python train.py --n_layer=10 --d_model=256 --n_experts=16 --experts_per_token=4 --d_expert=128 --d_shared_expert=0 --activation="clamped_swiglu" --moe_layers=[0, 1, 2, 3, 4, 5, 6, 7, 8, 9] --router_score="softmax" --normalize_top_k=false --routed_scale=2.0 --balance_loss=0.0187 --balance_bias=false --init_std_router=0.0377 --lr_router=0.000805 --vocab_size=14706 --norm="rmsnorm" --norm_eps=1e-05 --tie_embeddings="early" --optimizer="muon" --lr=0.00686 --beta1=0.9 --batch_tokens=[32768, 65536, 131072, 262144] --seq_len=1024 --train_tokens=484200000 --steps=5198 --dataset="wikipedia_en"
Below are experts of layer 2 (counted from 0) of a mixture-of-experts language model. Rows are named router (the router's row for the expert), down (a neuron's output weights, with its number) and show model dimensions 0-255. Each number is 200 + 20 x the weight over its row's rms, rounded and kept within 0 to 999.
After each expert's rows: "comes before" lists some tokens at least twice as common just after its tokens as in all text. This comes from a sample of Wikipedia text that the model never trained on. Tokens count by the router's weight.

# expert 8
router,226,192,185,227,194,200,241,221,237,183,174,190,186,177,211,207,198,211,170,206,199,190,159,208,180,227,202,197,194,181,204,189,203,209,207,145,225,198,177,179,211,178,224,239,185,206,196,202,178,187,220,161,171,183,200,212,218,193,217,205,168,203,180,191,205,188,214,199,209,195,151,204,210,160,221,205,219,190,217,191,204,199,207,225,200,188,197,212,200,219,177,232,198,198,225,203,182,198,164,208,221,192,192,219,213,171,217,216,190,214,194,159,203,183,200,196,229,176,215,201,181,202,191,218,185,179,205,207,206,218,249,162,213,259,185,212,220,194,181,210,180,159,208,164,179,216,211,203,205,175,188,203,221,173,204,183,222,197,198,214,204,181,231,171,182,196,166,198,219,194,199,237,217,186,214,180,201,167,216,211,162,217,192,204,173,206,194,184,220,212,191,212,165,251,230,186,216,189,213,164,198,228,184,211,213,210,189,185,179,214,195,210,181,223,213,181,186,178,210,199,181,247,207,238,176,191,186,170,215,252,166,236,199,167,219,219,207,205,216,190,217,173,186,194,178,194,207,177,197,183,225,186,172,205,181,215
down3,189,195,203,206,196,210,185,181,175,223,173,172,225,199,194,200,193,166,235,187,230,195,183,190,194,194,193,217,193,165,200,197,192,229,203,229,222,217,194,195,191,181,187,216,190,198,198,207,200,189,222,197,194,206,160,225,211,208,179,200,183,197,201,186,196,211,165,216,211,191,233,214,215,204,210,183,187,145,201,183,235,236,189,213,194,188,183,210,201,201,171,202,245,199,183,198,232,205,228,226,186,190,230,194,195,186,167,263,201,191,193,181,165,188,206,205,216,232,196,221,234,196,192,206,210,196,205,200,201,159,205,194,191,191,225,183,182,189,242,175,200,185,210,214,216,196,178,229,236,179,201,233,217,208,215,198,192,202,211,176,173,195,180,175,218,161,207,192,190,193,207,215,244,227,205,185,216,184,225,213,151,170,192,160,215,192,174,227,182,234,208,186,198,211,197,198,197,217,209,185,178,170,229,205,162,205,201,176,206,185,201,217,220,230,192,172,173,192,135,191,200,217,200,218,209,161,201,221,234,196,161,191,185,153,237,164,195,216,181,182,189,186,201,218,203,191,223,206,202,218,224,190,221,206,237,201
comes before: " to", " the", " in", " a", " of", " by"

# expert 15
router,192,179,197,194,196,191,188,209,220,228,209,185,186,186,193,201,192,184,190,208,214,202,185,189,207,208,248,191,217,191,206,188,235,201,206,217,184,196,228,190,169,175,174,210,228,196,170,180,214,209,222,188,224,212,213,188,199,213,218,209,187,205,195,197,256,193,160,229,193,173,231,240,202,223,206,161,198,153,189,215,198,211,186,213,162,205,218,184,197,175,215,191,222,209,164,181,201,220,204,186,182,197,208,198,187,181,192,210,176,213,212,188,185,202,197,187,213,204,215,196,207,210,165,211,180,195,194,228,178,216,201,185,218,185,187,227,220,207,233,195,216,224,232,183,189,197,193,185,184,222,205,207,204,207,200,191,241,191,182,211,184,259,160,176,201,217,213,201,202,199,221,201,197,211,181,172,177,185,215,210,251,216,187,175,169,222,218,246,205,200,218,186,214,216,184,212,195,206,182,222,189,199,195,191,219,168,151,193,170,176,181,215,263,174,179,227,193,216,215,179,215,198,197,211,204,235,247,236,208,183,237,183,229,191,230,214,166,181,221,225,169,225,208,249,189,199,183,225,203,229,191,222,199,210,196,199
down8,210,195,223,222,223,219,225,233,193,207,227,208,214,214,214,175,223,183,189,215,209,222,175,240,190,187,212,244,228,197,218,189,220,239,189,190,212,196,189,179,189,202,185,209,211,196,247,190,219,227,238,223,200,222,193,205,221,172,202,185,203,186,199,216,202,210,219,199,187,177,212,183,203,210,236,211,189,215,204,166,200,213,236,177,211,208,214,219,232,216,232,234,184,225,165,205,152,241,185,184,172,215,233,221,209,205,215,175,200,211,181,175,217,204,182,211,211,187,186,232,209,222,183,226,199,175,194,211,185,206,199,187,172,190,189,194,236,236,213,205,183,203,232,205,211,182,177,159,176,203,151,203,254,189,218,213,200,228,201,225,177,207,207,173,187,153,234,200,197,192,203,223,175,187,211,212,206,191,203,193,215,177,190,185,143,212,203,210,213,179,197,176,183,157,197,205,184,193,183,194,192,200,187,202,198,175,177,210,194,222,197,238,177,225,197,173,187,212,213,200,222,178,216,215,218,207,173,219,173,243,209,216,207,193,172,205,212,206,173,217,212,193,190,202,189,218,168,204,218,187,191,223,197,155,187,173
comes before: "|", "-", "\n", "s", "==", "The"

# expert 11
router,164,202,202,200,204,166,209,227,193,210,209,179,151,184,226,188,190,224,169,162,227,174,194,199,173,205,185,194,214,186,179,195,168,217,190,156,223,197,196,204,200,178,231,201,186,209,179,195,191,189,212,197,203,181,194,156,180,221,224,199,195,183,210,245,223,208,204,213,208,182,207,178,224,188,182,176,188,202,198,180,179,183,219,195,211,184,211,190,188,208,200,224,196,205,165,226,219,186,227,228,181,176,224,195,165,250,190,198,243,201,233,184,175,166,192,183,186,218,232,203,162,201,183,180,187,231,180,206,166,241,230,217,244,196,222,187,184,185,228,183,195,208,208,217,225,199,204,197,208,199,193,203,205,204,216,217,213,213,201,186,180,208,178,176,233,195,191,185,219,189,185,202,208,176,172,217,196,197,198,226,234,220,182,225,244,196,199,168,205,227,193,208,219,156,208,160,193,175,193,219,187,223,223,203,220,230,179,206,179,165,200,187,225,215,180,189,221,219,209,198,190,220,182,153,180,191,187,188,188,212,204,197,188,183,225,198,208,192,226,221,217,218,225,207,196,195,181,178,226,202,229,173,165,172,174,167
down8,218,173,207,218,159,219,205,180,214,185,191,195,184,193,192,224,212,200,201,193,203,207,222,205,176,232,222,185,207,186,222,182,213,191,175,217,200,209,224,189,215,197,241,218,189,222,229,253,207,186,209,202,191,214,181,239,170,217,167,219,209,185,183,193,192,198,184,191,152,202,195,195,190,194,214,230,189,171,184,197,208,209,206,191,211,203,167,184,220,231,181,182,211,235,209,219,201,216,219,215,225,200,197,178,207,183,144,215,165,229,202,205,197,228,233,186,185,189,174,171,185,155,194,191,212,183,194,223,160,210,172,186,206,207,200,165,189,201,156,188,173,219,184,190,206,195,196,190,210,203,187,212,218,178,200,190,251,157,240,200,221,192,213,192,196,249,256,212,181,191,194,199,221,232,200,190,175,207,222,196,181,219,226,165,215,164,194,206,242,186,210,186,196,186,225,204,199,208,215,171,179,233,164,217,214,187,185,193,218,176,199,194,206,193,215,204,192,189,214,209,201,221,216,201,183,158,201,202,188,197,247,183,193,233,197,187,212,212,210,201,194,182,208,217,185,181,219,226,198,235,158,223,180,188,167,212
comes before: "0", " a", " the", "5", "6", "3"

# expert 0
router,198,200,231,190,220,213,203,164,220,179,178,165,218,165,196,211,209,219,206,189,200,184,204,188,180,164,238,199,213,183,184,192,203,172,208,160,193,159,208,200,195,171,205,217,211,210,183,229,194,193,209,195,223,215,200,191,174,196,215,181,207,209,209,226,225,202,209,207,203,228,174,206,202,165,210,228,217,172,189,205,170,173,195,180,184,183,217,187,203,214,212,228,211,147,194,194,212,148,233,201,175,231,184,206,167,208,193,205,168,230,198,226,199,207,204,222,197,201,193,195,205,196,211,192,193,199,223,221,161,207,251,208,221,190,208,164,199,201,238,190,184,172,211,227,198,200,210,201,222,227,199,242,188,213,226,175,199,197,192,186,167,200,179,181,188,171,195,162,185,189,198,195,216,161,164,222,205,207,189,176,208,202,196,232,203,205,197,164,217,193,194,193,184,201,199,213,235,226,196,204,242,211,194,225,187,210,231,187,172,201,147,186,190,188,190,228,223,178,218,201,224,201,211,195,161,227,219,208,202,186,227,191,167,186,226,190,214,245,182,215,231,218,167,218,191,213,168,230,205,192,185,232,234,182,196,190
down6,220,195,203,213,191,196,184,220,206,213,208,165,222,187,240,189,192,192,191,208,184,206,198,207,196,189,218,199,236,213,205,159,155,189,208,230,185,185,213,195,182,191,236,207,193,175,241,193,201,221,196,205,207,238,178,189,204,173,163,187,192,210,188,210,186,192,190,222,233,178,216,213,208,221,152,237,176,214,208,219,234,219,213,203,196,200,216,173,180,215,179,192,173,263,216,194,199,193,197,195,195,176,188,235,191,225,188,245,203,216,194,213,185,189,213,182,163,232,190,172,209,225,186,198,226,221,204,221,178,195,199,194,174,211,199,196,185,185,236,187,188,215,170,218,198,181,207,210,203,197,151,212,224,217,186,176,173,211,234,218,202,213,235,186,226,173,181,184,163,239,224,183,215,220,215,205,220,170,215,201,201,210,224,201,191,213,162,180,170,212,163,200,181,194,198,211,226,192,209,185,195,195,186,183,182,210,193,219,160,190,242,166,202,201,205,230,213,239,206,207,175,227,176,235,180,238,222,186,198,222,247,202,201,210,193,231,213,206,217,199,209,200,183,198,238,194,188,214,225,211,202,211,215,190,198,191
comes before: " ", " were", " —", " are", " +", " from"

# expert 14
router,193,237,189,214,240,207,215,212,215,232,219,188,218,182,209,222,202,194,177,169,197,171,191,171,194,179,220,219,200,196,178,214,190,180,181,199,217,227,183,214,216,195,223,200,214,227,160,215,223,178,188,207,209,229,216,227,188,193,177,205,172,215,186,220,221,216,205,205,204,246,221,202,212,179,227,183,190,211,193,195,186,220,222,175,172,210,210,192,224,205,232,172,210,229,188,201,212,224,219,178,191,205,199,169,209,185,200,151,181,220,179,200,222,209,209,197,142,219,173,180,184,190,215,209,199,217,178,222,196,177,198,191,234,185,227,192,188,188,224,153,207,186,213,185,209,235,215,219,208,218,204,180,152,179,203,190,198,216,197,191,238,221,174,177,191,204,229,193,203,193,197,218,198,224,182,186,217,235,179,222,178,206,222,194,199,203,201,168,202,206,212,198,247,177,241,228,184,173,202,206,168,192,214,212,185,203,186,190,185,182,227,239,213,210,222,223,182,245,182,175,223,198,170,187,215,211,223,222,187,183,224,169,154,218,188,172,216,204,203,211,211,233,221,180,205,206,232,207,232,175,183,222,190,220,197,181
down8,193,221,200,166,161,187,203,208,202,235,210,229,171,220,214,225,227,183,228,217,196,192,174,182,206,204,201,222,204,210,216,185,230,189,204,178,175,194,187,177,209,204,189,201,216,189,231,165,222,161,191,204,221,233,201,170,190,171,171,211,214,207,189,192,165,249,212,213,210,198,199,212,204,171,160,208,178,179,178,193,164,185,231,197,171,225,222,166,186,202,219,184,217,220,183,200,206,244,192,230,168,234,195,210,184,164,213,192,147,210,198,213,170,197,212,184,220,210,169,187,198,179,200,172,213,215,177,225,178,167,214,171,220,208,195,190,187,202,211,216,199,205,183,214,209,215,196,200,175,196,200,210,227,199,228,234,244,211,199,189,205,239,166,213,200,205,189,216,233,195,223,198,201,182,184,230,200,171,187,208,196,182,192,213,174,205,205,202,194,215,207,222,218,191,158,233,178,208,191,235,167,215,193,186,204,197,193,274,172,177,208,199,194,193,190,214,236,200,227,190,179,218,203,198,201,232,205,220,206,191,231,210,204,190,172,189,202,167,208,200,193,163,210,216,198,198,207,220,191,230,203,192,181,191,165,209
comes before: "1", "2", " the", "9", "8", "6"

# expert 4
router,217,187,205,237,205,219,205,194,238,212,176,249,211,227,209,216,213,193,171,221,189,230,214,204,234,155,219,208,246,229,185,175,176,220,201,229,202,185,206,161,204,209,195,195,219,201,204,172,203,188,204,207,211,232,208,179,183,198,186,183,211,244,196,211,193,212,193,247,162,192,199,190,192,174,208,228,221,176,220,238,177,217,193,183,204,221,193,189,209,195,230,204,225,178,213,219,185,178,184,188,208,233,207,228,213,184,217,244,175,189,141,165,224,198,210,225,195,195,209,220,203,200,224,200,204,206,194,194,219,222,171,221,211,221,186,212,205,197,228,186,216,242,249,192,188,189,183,203,193,238,199,218,195,189,204,203,221,252,210,206,196,198,177,149,198,215,215,211,173,195,224,213,190,242,179,240,195,190,195,232,201,194,213,197,210,180,221,222,179,216,193,211,205,202,162,202,185,204,191,185,196,228,198,219,184,150,189,222,190,182,192,192,214,185,212,221,179,223,190,179,196,220,202,214,181,200,203,226,192,161,202,157,181,216,191,208,194,221,198,217,192,200,202,216,224,193,172,190,189,199,170,224,179,217,210,209
down8,218,193,191,155,203,166,178,227,190,172,168,214,191,185,160,227,194,243,193,226,220,185,183,206,225,194,203,177,212,232,216,179,211,235,186,212,175,177,185,214,206,185,184,201,217,155,175,160,177,174,190,218,225,208,226,198,213,179,215,234,175,215,153,169,167,173,188,194,202,160,206,206,201,183,199,196,212,230,173,212,199,230,189,221,192,224,198,204,175,188,235,188,203,217,197,225,197,202,223,180,225,208,217,204,220,191,211,197,175,212,212,188,201,155,221,211,135,197,216,216,192,175,184,191,222,237,213,180,223,199,229,214,180,201,185,212,202,192,208,179,217,206,197,197,191,213,186,179,185,224,216,179,193,202,203,194,243,221,200,191,201,226,177,188,208,215,211,143,199,184,238,216,220,173,197,209,192,188,235,209,209,167,184,187,154,168,227,212,200,197,189,207,206,182,180,190,184,205,200,199,187,178,209,179,219,212,196,235,193,226,198,177,207,201,157,199,196,193,183,208,210,223,224,225,199,207,156,192,224,198,214,203,184,203,170,186,189,203,216,178,192,227,218,190,220,224,172,221,184,188,186,215,193,170,214,192
comes before: "\n", "-", "|", "==", " The", "The"